Experts of a small language model: 62.4M parameters, a variant of Adam for the experts.
Below are experts of layer 4 (counted from 0) of a mixture-of-experts language model. Rows are named router (the router's row for the expert), gate (a neuron's input weights, with its number), up (a neuron's input weights, with its number) and show model dimensions 0-95. Each number is 128 + 32 x the weight over its row's rms, rounded and kept within 0 to 255. Numbers have three digits each.
After each expert's rows: "mostly gets" lists some tokens that are sent to it at least half of the time; "gets" lists some tokens that make up at least twice as much of what it gets as of all text. This comes from a sample of Wikipedia text that the model never trained on. Tokens count by the router's weight.

# expert 26
router:146090165150119072184083101114132191099097131111147154140197130148151142158124136150091133081114159104135177103172150059108171132091118084087142113145132135192124125138147161098091115201129108132100109128091109096087106099186167158139130151113098121142131134122114151118157133194117100107
gate0:199131146115145140147107175118129115113138195125164051127141185082171080158135113148112088157090084125161151110161077083121125130196165146188089138095131090167131142153138163085205116109112104120139095109168109126113113113110124140095181184151122094101152116120176064185113114131129136122
up0:127130125157066117140111109127130134113124183117163161160124099205089083153065062142106124107095079187118148083166152089119157074085085157143177153140116091137155075123121156110145109144108077123122139100138110092104140138112101126059157127118112088078182129129127137140129109140129072161
gate1:165088122115180095104121132140142138104099065152134093116120049110093119154125184081167177090118100144144144099107063066133180145084126137123099139144098117139159162124130137128147134108123101105178124180135155095052141143124124090117111180140118149186091170058128083220157090170108121138
up1:108090123161134099102139147114119118093127133084171101115000122090163131172158133149167150106139150225135141127096165141117095208124108139146116075173054114124134121131124117149115114127117162078149114174070163102161098120139131169124061114154101102116134139137131132103124122106099115077
gate2:097133162129110105081166135193102170134138102168152128148131121109157134137142139163121168139144149113096125093109084176109132189171101101154109051097136128123096084092127125192111111151102095179100126153147158127145131134150147210053161117108130143102060163129116151143169179141066122128
up2:109113137100080110182123155096145153130209133163043078141139166219131188097126131135131126071194158063117150055080111140108141109174111125164122137129217146138112086111148096174077142140100102173117162126109115107127133132148098103131098151069145099144153128113145082114130157143074106159
mostly gets: " and", " with", " by", " but", " &", "',"
gets: " and", " with", " by", " for", " or", " but"

# expert 9
router:089101126161210166141062127069122122160079104124109131137119126200097119161152096143170183148119151152136132186087109180112119061100171127124127138099064122144084134126073135119084146106116123088129075105108144109083133174190137096105147069081122127149156159129107151082105145186163133163
gate0:103130154159110083094162123146127174122082106136184068113171141119103092151151142164113138117055110069075089156066083088172065120143166117135100077121116122163131171169085154115109106127144149103126124161121132095176093134147121065111139102151101106139093102111136166142133103146172148137
up0:129140127107170141108124086151092166144147117149052220142135124107142115174119160116085139096154179149077136077130150143131143051180126106098184121150092109115087063212144095138138132183116115147140148103157133110104142118146113138140128122149132127127123090084178087088167130107117187104
gate1:136144117130190134152103143134143141068132113146159051110104141145141112133137174056099118118087162168095057141140104123123126116114106087185068136055116122133122124098091116101109105146171139132150081146207079128123107137136105092154069148092153121159116146145152166144116105111119128066
up1:122083128106136118118150109109142117088106154135143146131185111138131115107118112159155144154138185185066113104134129104130093175129119179124154177099147143131136200103152218149032103119132190155134085139165122124098090169139156141182108170108184118095126227125069130155099126106071148096
gate2:134144120073068113171186072119090151136095132100157206125158133160141084051114084086147113107201083181126157127120181144184098146101097150153162141168149097129102158175146098118194131129120147068097083128139123179161175089081104143089085121145128188081151108156144167109116149161157068079
up2:147087169121133120156151123139219173079120075072185140185183110153146133096102037145147149117154120166141163146066120173082179219155046110109150124111138097118125149131110137125173147098135140158086187085111138141128171141141099100146113155108129158147097135107125126125166120183150102136
mostly gets: " since", " College", " group", "ing", "ition", " Club"
gets: "ing", " |", "ed", "ition", "ation", " first"

# expert 67
router:139181141167068118160097098151142077101132138146186080095149116082128109129143069126145166146124107096126097119169174161123128162113101110106108158136081147215130091104152147116080148079126195108096104161151106112081160111099097117105184139077166061127127120151122177161154113172115115098
gate0:102153117105088200111146096101100124087094133138177133141153130137130148122112186157166097066083156137136138154139114116147136130113086127162062138141177168133119153122095063107106128171130061129165114143128163145177150056091168106137086161100171111116153138113083120003142122110161126126
up0:078152126160166107152111174157116114162203143120100044071096114087138129133176115097145114158119126145093103163077119175067105094185131137168135140106146147117146137118158144120115104171115166160087102093179122123150134164135145168132109138177178143152128136112140117105108129069106113165
gate1:183085164127096088175161083109138132102109107094160150112129087133114089146098083161171112146123104131116107135146185158151180109136153133089201138111153116133167124125157133170102145124101092127139113134159161111092167159132115164132093142168078084121101119058100113137076067183124137147
up1:080085132160077154182143124099109151168147138053114188133125176179147128184122136104100119111132101163135114094145133129095129155160096136136075199173107077089128147144119114123127119177087097125209130107214152131109112161157131142104107137086135151088127108050111204114177065136141066112
gate2:117143146080079115123066170154137167157077156097215106165104072087109154109177177175155066137102108163079114133075113101073138123097146088131093093084151168161159127107132190157115127120132102140177170094095187121125158063143093140141192118127161176138079086158124142099111132081128168121
up2:156105148129107165115142127130101181164121098176109125122131106103061122111126114096130050149150112093117107108099127084183133105128140153117067134134063135136174148089124103135161177135101144121130111147080133154124173128077173131174097181134127102137087105160138179138135113112133165180
mostly gets: " due", " Jo", " York", "ove", "ington", " repl"
gets: "o", "le", "se", "ion", "ing", " for"

# expert 66
router:121109200082117142092152164207107158139132144161126061108146088087123173099135191145086136156139131171105114163179075059160084156098093135108119141178109190152131163123112151111134070144132088165088147065111160152171094188093091163108108124129116138165080144145084146173127156108076158083
gate0:158173091132151135089108129099146167178172112170194138110143139109151127104134124152108142084085072104130144062128153179162092149095208127118177142114094108113131083077170055149139114188130151133134118087123113141120102120111147167151126119196157112118153140173140101132119171108107131125
up0:028116124100098192130087137164164151070126129113117145135141091154116140129139145149173111161125114137111139153074161139100111079081111118080107147099119079103140112088168118122184077115110091167109145180146146123085076102117122102149146171123090143142117132131107139090154085155147128153
gate1:148221134142146126127131173139163091109119174073201088138083089095095125152149167087205132120123201098118102143114137143112169132081072152108114162149117134149190110109089133111165131156105112160114081165132142062126100172129088099139157137133117094157117096110165129207127142120101096107
up1:160062176170086118132114101141128153157143143135160138161154133082136091156142114112095164139098143108133147120177201157095121177089087105130106135090095076128131165079166110104118157179086154119117143109138106148160111112141147181126109113146083087188098114135100099155146155122128040163
gate2:155090206107169137102139114145161089162188097140140087132159201068168149104134103141134185136138128125155155122191122136093121113115091127179122153100101065140136117103074134168042124104126162196130156175070100167138146100146178125119178130080174141107148116146157135139144128141151114118
up2:107147061090101159125124086092155117102125225114148178096140095146119080165065136092104123098147130149127104071144150124113126122112083122144094138131117099143192113182154125148197076142161201078170095088162179080091127139100146154105099111130125127140131142087140164143119111092151136127
mostly gets: " Z", " Mar", " Bl", " Col", " Mon", " Ind"
gets: " N", " M", " I", " Y", " Mar", " O"

# expert 63
router:137108156105146140074141214065115178124202131144150165138092129091077107151173149066118126062078158113178103138104140113083151129153103113126104118094110136122128094129208103199115057170164137134117104123090115112055127149107170092111131151127129135118123113190140095111194153122148116177
gate0:164108145101181173106141118120144119146176149082142082130088219149134125175161138128089156148123122136091166176136114093139093214135133131143017114167164089154152125160095079136112058186099089115164113161123138177120144152119137146137120089163126143143101197151135123150074135034113153140
up0:152145131126128107166055174152113056131117188178137130122176101114147144101118131139110140121202080135113067110138120122179123137102115168153150140102092165104126178097173136133156185117116140088062117129091101130145057104124107113160108123108174175151162123126133168147156151170094098104
gate1:111070110153146193161142194107131105176088117099137133156108093124121063174108166151086137129161172125100066139163140116144052141081109112112115112092119082152152120114199113188137148142187130117125129128067102143147133186128097123110091128082082117076122141208115136130087121121191097137
up1:110142094179172098121114115102104102149113114110179098127150131120139156110144169179087111103069137174143118181082109092100170052125170114107123113095149193112143102114103078171136082181136114138175164089120179123135148160052088109167104158122108143145056140163180070069127128132096091140
gate2:135080224127189125112158140129155079197169151129095116141101121163125130153162118083099153134131162079137078130195170148134177148104115080123139143148146084116123099126123089125076111172132167085146164110126130192168132143153092148181066102105076127124100039151100156130105131160108103113
up2:129080102144112150164111072138138096080125108107064113112111107099132109134105112105149127148112086111157120142107134084118184082069033149130141158208119149176148130141107129179131138056088125077163057087127138168108115121143102161128147146133168122137129116161156130176136116161141172181
mostly gets: "ilar", " has", " day", "ance", "urther", "ately"
gets: " |", " has", "ment", " also", "ure", "ance"

# expert 78
router:095223130128125095106180098135115156071156153112137168125121141112147148125137087120154099136136122179121105082142121114128151128098113160061078127185098195068115148121129119050176118147149185126083120154119119126153099125101104180144089127201173100126146138104142130183138154116047107113
gate0:160091090085138117196139121131140166109113124103096116178094118196091113131149082095113177136158134129146123093127112101123077095142129172097212134089098097113194114113140127163119174072123120080114127062129081132098123168091156132106085126134159143142174120197109147094065145170119166172
up0:142094178161102125138093117147136123166122076130174156127121088151131212107133109153158062136059179132139104137134152188077095171148180133136124178139132091122179154142111124164170113136138104150113155076138089166110155151129105137169078139125144089115124099140082155149158106158156128118
gate1:165178082097116126102147089130106179090131118139121085196080121118082111156072165123156095069154080164176152130135127108162150131129114121159136095102126110152185159211199107101144137155164168131129115124130143178184162083089163122078096157077173136132095157096143078086134107168124149116
up1:103149120076169075086113133093100141121139101098066156140119152107136116178146122067172125118187226118129146112105129132096148069110128059124111090146115145129119092085096166152116121078142098113135110159106144161147087149122082225042172117114098151161169120094116184157102129112119126125
gate2:104133101182133165153152094148075136084144102124135189169110160170113123114106152166158136175104105124181154159082080128108181130126081188155140135139119106173111128162084133082130169124197165119067139129144132127145149078131096112127140170116108121125176181080095131125095112109068154124
up2:160141118087165171183105113216063112106108137067104191074154130101122139134077104077152099122110156121124115112088085130129155170138091116083097121058120099114135142121155125164146163174178062169086084117118149135153145102137132189121080151126107123111163151158145130067110118113118103120
mostly gets: " took", "ournament", " kn", " began", " Tur", "wo"
gets: " |", "ed", "t", "8", "our", "or"

# expert 39
router:110134151111102139119104140139145103155145134129084111121146131113209165144159158102111138140119139155132160064124135164135077145157080129151089121168113094142120064119155090126151087123128174125192150204113122186113129122101125191153096098173153117097139169052096141145184081100111111155
gate6:143048132123124154165134180105162133125166100102125058161117137129188140058114096171116169082134134119112166111154139074162137194151137111133123119094128104108100104069174104094073162128132070095152151152073143137168119151148116119056135161107120053159092080125129185124153143138148167095
up6:152157104126114100141148135156128108108216115156192118153105160068143132057142156109184095166124119182073133098134123127127130091172073070194153108131107113170167096088171111139098163100147163096096116125099141195159129167146093138056131114165222099121097085142174197132121112115142125169
gate7:170048123105131107115120085139172122134095152127154114098165134115103171150076092139135107085114095174190133151096131168068092132118179112172135136134125156086109103199098121161161141137111101164168122160064134136140144117127100116100152154134096135154042107132111142185195085134113136101
up7:195119138106142179050175088065122079078152155158129141107146115147142146153094130072213090088122127156196104115130187118094067102113162101079125148146141154122084108129164116160134141178080099154122099181104121158167070119101132161127169142151151129104087164134113181110122129109093119143
gate8:087164147112126117130083090087136160103129096096100179091156161114158129183162148154088159079134113144167073122100113114152117078134133119166156122134188102077094126080178159127156131170082061164101117141129166202135088123185153134120104100142139089135157187105201130146164146125114125110
up8:108166112182174078118079108101161120074112115124099145120124066088149158159132151147152143123121114107085129164117131158165101109096130114113118168161111169109173153133141099129158096151166076082091090183104065125078184126054134148132117109155067159159079145137168178078102106112124111109
mostly gets: "istor", "alf", "hen", "ret", "osp", "raph"
gets: "et", "y", "t", "hen", "m", "p"

# expert 10
router:111033176146162109107148058103112190107139108130132133188126155074106111170101144096111141104131089134126116127061121176079113129150120188104116131088076099105087116090137168167123149177139050152088154062147111116102150118160144069083137146101108057126074146164118120095173124132190124155
gate0:148171199135139129145139152118148122107081123158140175129100070103126082131092111111151154136134153157097123127129172084121074101131169123161110105148099143122088120167095092138189155142113098090176079083163161137119139153139134108123094154142151091102130180138084132104151084116121125171
up0:108145145131138143154112107132135131110111090146138150143145138085144147109134175176114204132080104077098090139175140160107111124154113145034179068129164103078097138124173153101171122084200108147149166178159102139183147110193099098114136095121110152155129140124136169153158139086085146211
gate1:130078130132077103207111083178057099071084122078145121106159126117170080148094120114175139161172081091141092192080133116116100186131123078189098126095125157178105127110170114132092142136154170114147122099105090180080197088116123102153072089104121125100129118127082126132098131159149112149
up1:112130090103224135095056124162069142053136138107125169091140117114144160107133162110174157137090104113140141125122188186097126117129094161151145093123162143124110087109168145133128133143096151084156193156137134103119155050136102119139191107087127142088081187125122156125152109126178177163
gate2:083119113069123117154134138164105109087143149148086144079172155172148147133201144084140157147100132128120134086168176151135147134092107149129125206189136129159124167141127070132113096131202151149128102115133163187135108134116110129120128136145202135134156154086148205083149159141121160096
up2:115150100112126122129141084159120084140215134154087135123141136128143093122118137136141121138138113125146106117153104115094187141165092159134095125199168153117176132099147148091146096150164132188169129096135175170164133225146144108116127130123184166069204153091120167132162047108152116137
mostly gets: " British", " London", "stem", "ida", "shire", "ville"
gets: "is", "on", "us", "/", " (", "i"

# expert 77
router:089120126146114149084155113114147110157195167133099123118171075214116107133185081113088184147140107100093146106115191119154126152196195169102147130170089132116079105093141071160077129100065114091112144060147136102142102134145132170185107103137119149129119096108083127112121144128122109063
gate0:139147100158104109115131186161150120100109126121148120074180145190145188138171113085084175113107165155074154089102110153114089130155116117131131209134073104138112155158138139128095140167126151088131152114089140169124090113112139140155119109156105132163094131117146149091125158095091101114
up0:151094082088162106129140155146125112090144090164193100093163108101085113130139110112083102130091108166109212126071131147112151094123122064169158122071104094142186107071136168132156084159111125111145131082151138216153117090110094172135083128106159111131145071159138123127138149128146125147
gate1:147121114122115158089168131118144090129160101143135124104201150155117104141150124148141115136142107105132138137135129141205121112123158122170115138078149114056094155098164148118144082181063080099124068134154132123156154163143144159087126094085223167047189156125120120122158186098186142107
up1:134147106096200156128093115139109112113099140147144088135090135109168116134141127182157111090180172116136152104110087118113106079108150086140107104198109148148184109116117077098124157107138106067111171151096116138126109157096162124196109082158113132136140067079072120140114099171104100182
gate2:161149159137130177112133126131079109179080174119143138050157113161140064073136106121127147119132097094109155149076095117134131130057161132132108193097147133079144118153145148141111139147134092157134089149127118143107138124152121138134088127112126189111095182054128047143139123116167132106
up2:095163121153172164079144143141126181142162156132129140129110149148120155086096108127118119076097147162089151108121144169166086127087167092049116137122124155156109141144101109130171117147090159142091048137180123114131074132094137085200095129109069147127133131075109135082096081158206092117
mostly gets: " Al", " general", " General", " company", " Art", " char"
gets: "er", " I", " Al", "ation", "y", " ch"

# expert 57
router:101138112129165087092153125081163160093134146086107145133165173154060048140134135133153149156138135147112092100203089124128105174044134176069138137116083124114098164097131109124099089127130131132142175083175127088126167135135157080137160070149107166094134101170146137145088082113111118089
gate5:109113177089121119099138176144119196095154080137135175121108169130071180215107155127077158134128113132104083112143093122108138183177091094170085139085071140188094124128175144111105150207178102171180110086139154158141157100126123124094109165148118153120148125155110143097170148131114152088
up5:149197126098117180132123148149105119137078109142128117118158115115131161138145115084162098106202212137155147143124096116131127115110127069184091126125104165150156164148132163157100178105156159134068109078173155190147185108118087082137147157107129165181173151158135057137118156135086168189
gate6:160192112074114069104060164106087126109127044050105117122108121175142067114121117148098105147097091126157116105166168212084131124119088157119159099090103149149112107150133125109135100102108120151127119134166099098145080139119172138095158113139152069205142100121151156190082150078027166106
up6:052097110112093099125170117143115111132155114125151140115123139072127122189133174171069154104137137118174085112149109126138177185114161098119131111146074177124123115123157116168168162201132111105092173131143125141121157121128176153138098105082203052172051157153119110113088152175148120091
gate7:144154095079105130181110141126155123102130102148100127151121113177130115153114240179118107134141155110141106150182103156173115148130139152130057132191154120176130117157122111130141152098105152096128094160164137123157087127091108161126121113076156080196134166091136127191072142126028155181
up7:161148137115146109060113106111171207081069152081099121145143162132119151147129154124152105133152155110115110099100079116107074142166146135146172134107151119078195044123170157154151097058126151109171148133161129146141167078095174135140142114132171149155114071134130071110174100167063174060
mostly gets: "ootball", " Mag", "ilitary", " these"
gets: "i", "or", "t", "ing", "st", " F"

# expert 4
router:139168110092094154107160105192117028189148112150115070124190147166145188112163085103167136122137175146119130114118121165121145114164147138161136124156156105089093082114128102117097147133137177144073114100151078137118166157066096164146115111127174133115160190116116189155096157160149111119
gate0:177162105094170122086083072142128107142064099181128172135129189113142182105126105045102144170118104124115105180090112130122145078142110150143095170134164142095078118167130129092134134112150154145158112126237136193122116117108145161121131079150120141145143091176109157077120155085097138145
up0:154111163133168125027131094093108135160073138129094194119209116132149138134150112134063151137090126180172107174099114126133112179124145133080093128119085174136095104125112108118140133142117093179105142083118146121121038125157138092120167120119111170137096163150133148157130143111125137113
gate1:097148128041177147163098085125149089115130183137114131098157109096074128181180124111097070131153132075125117151089161210115144154130101153098132144157130087139207104134095126106141159113099095135126080109135066093109152169100112106142115122178099192074113138115124158109115152145149094131
up1:152113157133086112157178115103147125096086076146156100149151107161100108169098136147122102119200140129120184135132112103141135147137174113188141098167135138170132179100094209153106107105160159130144165178152116123163087136171135133071188150094117088155145089112146146161146084110136132119
gate2:162119130101077127110125141117119141123088091104120147107057102143145112119127105121163058099154211085100149190124078100171093171175163088214148180130147110134090106121141160142164173088135099113127124132119105189190108114131171155152134152136133131120119089161092144104107105107110151099
up2:157086130159100169122151178117105057104073127090096139121089112197101104147173104126132119124172151122132080114113152107093092149141114139203193167092137071123144183151149142186152130117117074129146100098143087101154092118111166127134051148168130165176092091113114065127136156091145123128
mostly gets: " em", " Cor", " Cal", " tra", " ret", "ivil"
gets: " F", " comm", "al", " Comm", "om", " em"

# expert 37
router:178068149101111121152110166088163151166178129197136064130119133111102091177186119155102196132069106118153109144137137096112142112135192160142132109123142102082098138087122118106086149083140155226084167122190192139092080095108146097165156171085174116122096148166159109189146132108159153093
gate6:162104082078148181073132079148142107159096122161113139140172158115089127107109101097088085157126138077196169153137120106147170112149187112141150151092084135167162100126151179171111143087131108170065124064154163168097092150120089121108165152127130129203137095081125096157184072129136163198
up6:121145173067135036097170136124107131174089089134150127065151142088190116148096112131112138120086136145101139109134085099153072143095137137133153146133109196126147111086061133054156138128122143173146121125127145157102127132134117132161172081144096137117148105188111169080101155094143126064
gate7:151088089164116105094109156124164131080138153150195144106177172109096084155158163125161164151166125108166121149166125086160084147146139063159176147195130097117140127157125113127104141115167100191179184065140151223126140150147133113108101104184131104099159132096183119177089122087106165093
up7:169138143103119119112154120118076161140167063135074170140090118123186126105150174107135096099125119170145116102167133137111175159109154207075098141113077156094077153116138168114115132091122174124122136128126102114102081133080144124135086155080122072154139147129100115124127176159077122197
gate8:071126138107135143116141147139074165122128137136152144176136141096134135157119174177105102139128091133090097156130128162090123153123072102090128081123156191098070134103137141147105057153148077127096138187080096163101173158126059128106138118133154150117113161199163068142148119159134109144
up8:103127077135051151174155151166116167083108127142111147152160146089128093181112123122147132173116149175134178134128108213082132188160195040094074103102142133119122116089174146175132091100156128087083104172120077133186143137165161114156155118063149146163153141144150155079113114186131180119
mostly gets: "(s)", " House", "ery", "er:", "ander", "iness"
gets: "er", "ers", "le", "y", "o", ";"

# expert 53
router:154101122130177063184068096099135155138173105105075154152110197146224190171143128098069088092113125056109119165191184161080109115098092095142114083094136174134168149094170148128105141144120119102143138120161160095117083118122122138172127129154138161154136100159149088103132199173146130146
gate0:148124093115124115163137122110101161160125136099109091184095113198094113110139096108107125089116078105123142085124110162110090080150149153134095110087125142148097173133109134091127130222094036149132076149122139135059096130135157046080121152113151102101146111138153097182152109137125135090
up0:088123129118113179117135162118097137109141154090081143096083117200210120129152129128113123088122177143127118142149117153124126127114158132089168118130127119093094119168132100133158076042102146130148111125146103112172117091100125151202125124182094157161219082071156095055100149132126119134
gate1:133111141125088097126129144115101066073133106114180104097081069104131128125139153057231131136137165122103135108105113091129118164124168133143118127158094114140128129149080154063174113198141129061176077144133152122133133142102161083122112131132084155116018135128107121122134132146157123134
up1:107100165171107146186109134077123116121106148140160068062086102115113137131193140134132087119138121117137103137175110105145065146163100072127145108123148168171168134176115102170159115129128083073174088165136150099083078077140124107133104117142063162064103171081105127163153120146122087117
gate2:147189152117167138111127134166117160107170174126123097110111127150120137137162141113112062134133111138145134153107138075165106077155162136172133104142203175074138138133112171139206184138111162120137143124186161119130143080044125101118079146116089124060095121175141110112141108124186083050
up2:141114165137199137110093116087142118066099083076101156112114120072126151138164121198118084120133092158187112101112144116138046112163085172137145134165129125143080169110088193080154063056155125118162085168158089105098126147114112159200122120131032170082137169132150101133168086113132120132
mostly gets: ",", "s,", "e,", "a,", "es,", "y,"
gets: ",", "s,", "e,", "a,", "y,", "es,"

# expert 28
router:134169145061125184115158124146098115112074150157105163117120081143138143092145128097134080161167098187119137164134105095169084124116119127178107100143169132163127108165102228166199115098185147135173143133104170128160081105108113151142109137130072138107156046124088150076067145112078170081
gate6:106151122120130122147094147096165167158103188074130184120091130137151155115183140103145108156093051167149079119099101161175063103087146162161137137086117123175127099123101191103164093153198087141199060153162115126120119066147136164133119187161072120054146161107096137105112128152118138080
up6:087132145175124172098203134178059115083095133149155110102180183135103199106122149081120082123175128126110152165128105111099123151104182132128107204178165148162149155088143145161173139080116166127151097022114123124147070143116105141155061080142164096139109131099175106079111177139162149114
gate7:172117088153149088120086121098116052172151114139129093188149133101168138102120106170100095112181068079115088160112116071164178133119148148143128103178189108119124133158153132116193183116158158146120195140150135123121156168101106178132129128117153061127132146146200153170098135132141122122
up7:135140117110140135086129178138074103094157048193165132158094118052147165141125128158096121097123119132155056179105138078077126118132137066110076147144166096134131100187171099115095101098137127123165175103105181176129097088156114087118152124103150108166119092146115147174129117161119159143
gate8:214122122095133132144105132135072102170157130148086137134117150151111087086121135076121087102124110165131058128131139113144114132162140137111096172113159101076169127107100201075109123150125127143144137113158107152163125141149165132127074183115160053124110166181132101137088149143176128100
up8:066131120092141110069082153176105120094111105102110099065087135105142104125112147088120110152125101162158094131170149084066148067089162118109136140094151157149120217123081109087084112147108077160084179115119106156153102154085030128141075143123131109107121084157170123088078189078127123087
mostly gets: " K", " P", " Kar", " Char", " Pe", " St"
gets: " P", " K", " M", " C", " T", " G"

# expert 11
router:141144126134111117121109125100124094117103155153164084162105129102182135161117169180109096109093082109153214145086137122106143127182148070146125134127208106146167173125081159150164167142122107136107105152173142103092096112151087074169169108086082123117110114118110183113100113092176110149
gate6:115142135140068107137107176151147151069157133111076149115123111063117135131132105152134160083156124088129113101111155156147107172081173107085095118130120167186124154081190131157121116138178133133097120136079187173134121134173118188149123079098201164129120084161194143131140115153139114205
up6:123089035100160121167211113110075116110143101119211126142110128136105130146057052113151147130052121116145210146106163082081152134116066177112160145102141114121144125108166152132069160136142128230147165090127157131139066111136138038118123152085045168112090131098152140141167129147110118129
gate7:107168079113145121129130147140104049137195117149146093126138132107163129097037136159074154115143159118100145124071164100120134122128171067079149100175157224076107143125147132115144167071130117136127120115088147142157107151129133109096062114135112198127113160112069106123102165122154148130
up7:121169039102107108127180142134195071168157107099117177120157118116158147088197129139114131104166132122134126117110084079212082131153122096123125146116153129089118145210136096116153154128162140156104142138127176138135109119164113172120147076083119107152117133116130085133078106109084140117
gate8:102141180174151101118143137161158166159134068184134168136039107123119178120147133109100130086100127112205162100147115100098130195092143141180101121129155129084172110099124121128151104123150094127105138091123178126124082105199118128140123098158109077218160120099139141136130192139134140086
up8:108114098075092141109121169112134092112089126107202171080098115193193108147099076071134111099128137143183156114170116143073139139113123139071178105068072086098223125141137158110121142092165142136110171151146108128101153145068159083125169197121119144142147085114141174149091194140173134096
mostly gets: "icip", "fess", "vol", "velop", "duc", "eded"
gets: "e", "in", "re", "i", "a", "er"

# expert 75
router:061121181118152052117070132089168193094152161096137171124136146098122146145147162118096136083122102120158126096109095091094154150089142147128105139129109174117152216111147184169101072175171144157109185143117168138122128112141138143148143089179155088096070071157175104118143100130105114119
gate0:144116105070109092194113128169126162139097136194149071161068148128130144172094122129091100104171148161155083153129118098182153171127151127164151113118081141129133105205126158129101125124090162186136165150148202171165123132181129160209076175138143160128174135144108125140136139117130146149
up0:097118110143123085114111102128115194107142185099165166181092061069120122159114154146137142112127151166183083132112115105125150172121121120111088181108075127084141143128220122084099072136169156117195118126116182171174121128177133094156116153156138189117134155087117077053168126121133129095
gate1:129116157109121140080151169127058115146109163185130166124119134141042093160109173076066109080128119105119119149161123081102108129119123136051134156136127146127120139126109114186132103139133125030103170102101094140188128133142144153056177147165141234178124138158143177132113125143112117132
up1:145156139095152191139116123134158143039124177077147175082108161154146102123084135103106082082100140159103129102086095125165134079123123124117047117112176149089128172099154109198165098148187114141121159166076118172169183128150105128096084131221152180130111093109210115151147109095088132099
gate2:118092149163130141127090071111143072093086034128170153120151117098149063154133206134121144080191139044141175155123154145099160122136178081150095169134168118140146131159117189102127098109128137068174130138107121105091158180187090112134163111116073146255151034163138096112131139123139119126
up2:173138128111121132163163177089129154129192161163099156103159119166114132127162087150075142156126132145187085084184074116176116138177158172166117168140087153197126119157134143071107071150110196145173093112113176127129047111115140161123148124106135109066113182114082131120094145096080155064
mostly gets: "oung", " had", "ould", "ese", "dom"
gets: "es", "al", "ing", "a", " had", "ia"

# expert 59
router:176114119127176172105108100164158084184130116112110094169121124162163151115185121102152183140144117139085093088120026145165103156163144144177145233141117148156130099113152129121070136097092204148139134183161108183124189119147132172105145150195124167098058143149099071133130060089097121074
gate1:120084127204133124129174102116121117133071129087071080128109135178151122090159126099085122140124165124160143158174138127149184165123166082045128127115085146174057106098149100110102158141123101076100103138125062141155170168143169074105117084113132172101128105104149177121076159128128101136
up1:103105154100124138145097125075173105130082102115098118211087121160114116137141134132176113066137136135130151134135113144041119184107089138147143126114163134098156111081194122164099134044206154140156148170123148086136109100125100125148112149115100140096132102194122088110164101191115156156
gate2:128110110131105153074116136139116148149105127175102061154062104140108174179127131128098203172138146121167172157113147154147086121135113131132127124146146122121130066131094076119082123073136129169155134165059119126102147145151119128179129141118103172131084090098099121147107122134131133104
up2:091183143096113147157123064127134145156090167122201140123145077149147157140154169172152143084119136130094092143127155119117132164146183148122108099146093150097125136129176087109116103164112151123173086134177115126167100087099122165114154052120073070133092163092141191154152147122132146141
gate3:106128153135149061152109137152125129108143103190104103105136093115102188147197113116117110161146147043170165114097159134130122083130142111112085114164120153117121135116171120166095155122154134102132135147126160139111159133146146166084120135167177155105093122079137113183140149108093123168
up3:138159132155167136160123107093112078070183148142117080115065125137103141116133145136088041093123152077094178135122183087141126098087165082103085113165164129155121128155097163092093101093153108124158108162135095096107062084111119110109092087125120125117074142179117115131126130118104120078
mostly gets: " prim", "ouncil", "oard", "attle", "ourt", "ront"
gets: "in", "ot", "on", "i", "it", "at"

# expert 71
router:107196102114189093198089090145115172171139081131156152176203153160144129167103101123134107076182125136169146134122155151149141163122113092115112152155148104101164121113182126130115087149116141140137090130081025117117120167164133183165132115175174191139144108112154098109123094148140156083
gate0:121106089110117127110053108120148114179099112197149178108169119095104138018141111165161124151161045133084117084099118120138080059146167116115142138152114114112071162171069108130131184129103128109141181135122152140121158132129132118096083152127088111054129200120092137142079133172094144092
up0:095093207109142130137133156097118119113079150150118136124092154140125100164143143107085090123086220098073130132124082171131140136057134155115174168159174124124066090136101143110109127102080082102156198128116121092083108110171172104115165085154182141149130068113158071122112146139130086134
gate1:114141128126196157111110146092107095125179077125080082165074165215149119085101103090144109154119097135102144103143119089127147111188196162097101165133106123121129156141167092147098145108119113143099172108112087141148106101125140118112125165128153097143138133110125044147145143135133111150
up1:095125065136121122147108127158081111130157102109120189155097104195133135095103118158142167172155148123144144035096151159135086113096112125120131123129115140075081164110162104118104159145133159134203187080089126125177111098134179141069223067150149169151093063143088145160131117115097148097
gate2:094193159135065162131130144154166111115138149090102077104104114081102135147100141112194135179120150156116091089177106127094131069140201062105176126088203136140118113202128097053163098099143097122147143163156111122061160176087128075097099157124063150108087147036148124136105148132056092113
up2:091148137132101146190116087137148114117139159151186135122107094139098094149100055140139115109139154120151166192149127153133167075134120116111110133165168137165173063096158185107116071102162126114122145178103157113132149144157156131109067104121105156109133136069163064097133131183073108111
mostly gets: " in", " into", " after", " had", " during", " until"
gets: " in", " on", " had", " In", " after", "it"